Experts of a small language model.
Experts: 128 experts in each of 9 layers, 32 SwiGLU neurons an expert, 4 picks a token, a softmax router, 16 empty slots to pick.
Below are experts of layer 2 (counted from 0) of a mixture-of-experts language model. Rows are named gate (a neuron's input weights, with its number), up (a neuron's input weights, with its number), down (a neuron's output weights, with its number) and show model dimensions 0-63. Each number is 128 + 32 x the weight over its row's rms, rounded and kept within 0 to 255. Numbers have three digits each.
Before each expert's rows: "comes after" lists some tokens at least twice as common just before its tokens as in all text; "gets" lists some tokens that make up at least twice as much of what it gets as of all text. This comes from a sample of Wikipedia text that the model never trained on. Tokens count by the router's weight.

# expert 78
comes after: "3", "4", "5", "6", "7", "8"
gets: ":", "°", " /", " –", " by", "):"
gate0:096103111123091084174137102112098141153076069157088163145170088187098134106070175107157142152175098116128076160116122123141161083085077124093063110062132121158093079122149081129121174169115128
up0:141098134137083147129178069182121168186131132155105165114118171143126124163167110130194103147089135126137180144135145062087121163136083082082117137101123119058164177126077116101167148153158160
down0:155098130099114111103166125131117173113134118111094175122149140116150156182065178104178152189117144124171121111091108092096121130137116117131069094105069112182134129196170162100131095092134176

# expert 116
comes after: "\n", ")\n", ".\n", ";\n", " |\n", "==\n"
gets: "-", "\n", "\n\n", "|", " •", " -"
gate0:102128128158146166136078125142081092150104068110154124138088121123150152151089135149133044132130150116100182137149100121160134114146146083146153185156151081090149094082112129127139131132098132
up0:144150144110136106130124103189132148083183140146149162060108119160080125108157111092136151055121106144119132091092158149150183125132112145081166106131095111049111131157163114092125120180082133
down0:193125072056106150078121118145114163145158128087138094059034174184122121122124097129176145122144179140138113135119138141113074121141120090135124111099152096167104139188181128128200129165146168

# expert 17
comes after: " ", "–", " (", " .", " $", " −"
gets: "6", "5", "7", "4", "8", "0"
gate0:114160144144110078129122141109127132120183160156172116139100136145169168154144159097136109138106154107149122157194189159129116124137060169077156172134132180165112152109129156111129097136158146
up0:165148098113165120105118158087065093158127119095139106080163121124139129081116095151090154079078135142137111159099102120114123109178152095152096133113148125184142196141116106140142117078153109
down0:117138133096085133191162134168068150076087111063151138191138140106105162187111140137150152110086145100113178098204127093145165096125133118111106137125131106132181137153119104138100144156144126

# expert 7
comes after: "9", "0", "1", "8", "2", "7"
gets: "6", "8", "5", "7", "4", "9"
gate0:114118165158080102131112149059100111129143079131086093089119075153128173150141211133117115135126192107099136152142111156140107163166154097166120153131131172108100147113154107156201078097083117
up0:185163095198139085190082159046196085156101177147139076144147111198112160163140112147098131167136100148099138127140100094142105127170087103065126119170095067125139104106146149161104118096129081
down0:140181145130181101105075135082125110108129112141146089138131126176169179134112112148110154124124115107131169158159102112160134135163095116078178148123136054123158117102138114134133137124157121

# expert 104
comes after: ",", "6", "5", "7", "8", "4"
gets: " –", " |", " and", " -", "–", ":"
gate0:119155130130123138142098107128158087161158117173123180135157063133141164129171168141082145147157102156092149097156088108097152166091145109197130114150128123099112123092097158083085151123105192
up0:142153144118105140122130089155197116135092096115126151098118145103091173196113149147153091204117079138072125137086113214110125145107094110097111103165120159092133131130137095101120148137142158
down0:091183141110127116114141131114173159098160107140143139138081149126152118106188171156117098104197144167150113126097128131108127105133120102135132148160129095159209165163123126131195152125146086

# expert 124
comes after: " of", " in", " at", " to", " for", " on"
gets: " the", " The", " a", "The", " an", "the"
gate0:134150114099101129147186122092121127172116111084136157122183122096155103147098118192187125107127218140137102120084148080047114096102167114158195171107132087171056146132150159124042157125122174
up0:120118095125143105160112117111153151077119122138108093135118165169182149149160150120157149126121181111178155166092126083096171175161120119202110121118134111179104128127168157122102132134109122
down0:124093125167151130150127126179121178125171101129125181113086111085155170073198119043106107141103169111090121140116074129162153159119114090158116147140103120100123134153167184111154112123128153

# expert 126
comes after: "1", "9", "2", " No", "–", " Route"
gets: "9", "8", "0", "7", "6", "mph"
gate0:148125139085142077097124202148112100119139138109130088128102110164147137171158200128109133141087128171192096122180129087130135119133168160149090172142087143135142188162097194100097106157100188
up0:160139147134153157122156144095193099132137146100139107200075150105083137126059150158116113105072165089126102132127150174133124171106123173093133101136127101164151146182113090130172096105161129
down0:145156165066128140126142118094106080153067149184142154110124138070121155112106093154161078153093120174157141127142117113143178091118154079114106168091143102187147092155122146173127073093115109

# expert 62
comes after: "0", "1", "2", "3", "5", "4"
gets: "th", "st", " km", "nd", "c", "C"
gate0:121147144113161100138133068109144110163138120154141057104140147107132135106089162108114111157119156162119177064080139147110087138151082184100140094111117085181156169160192102093097060166113112
up0:118141148139110121125096115089035098059065156100097156154132094125127089198121162195194159133145120154113109132153132158108101165120175087171065140205163146128130106109100136154150159096154073
down0:097157112086132149149171133126122060138152150159154077154095112126135128154195180179149145116129095107169099166143138080180188078167075117144066150125104119108150149117156076109144161156155072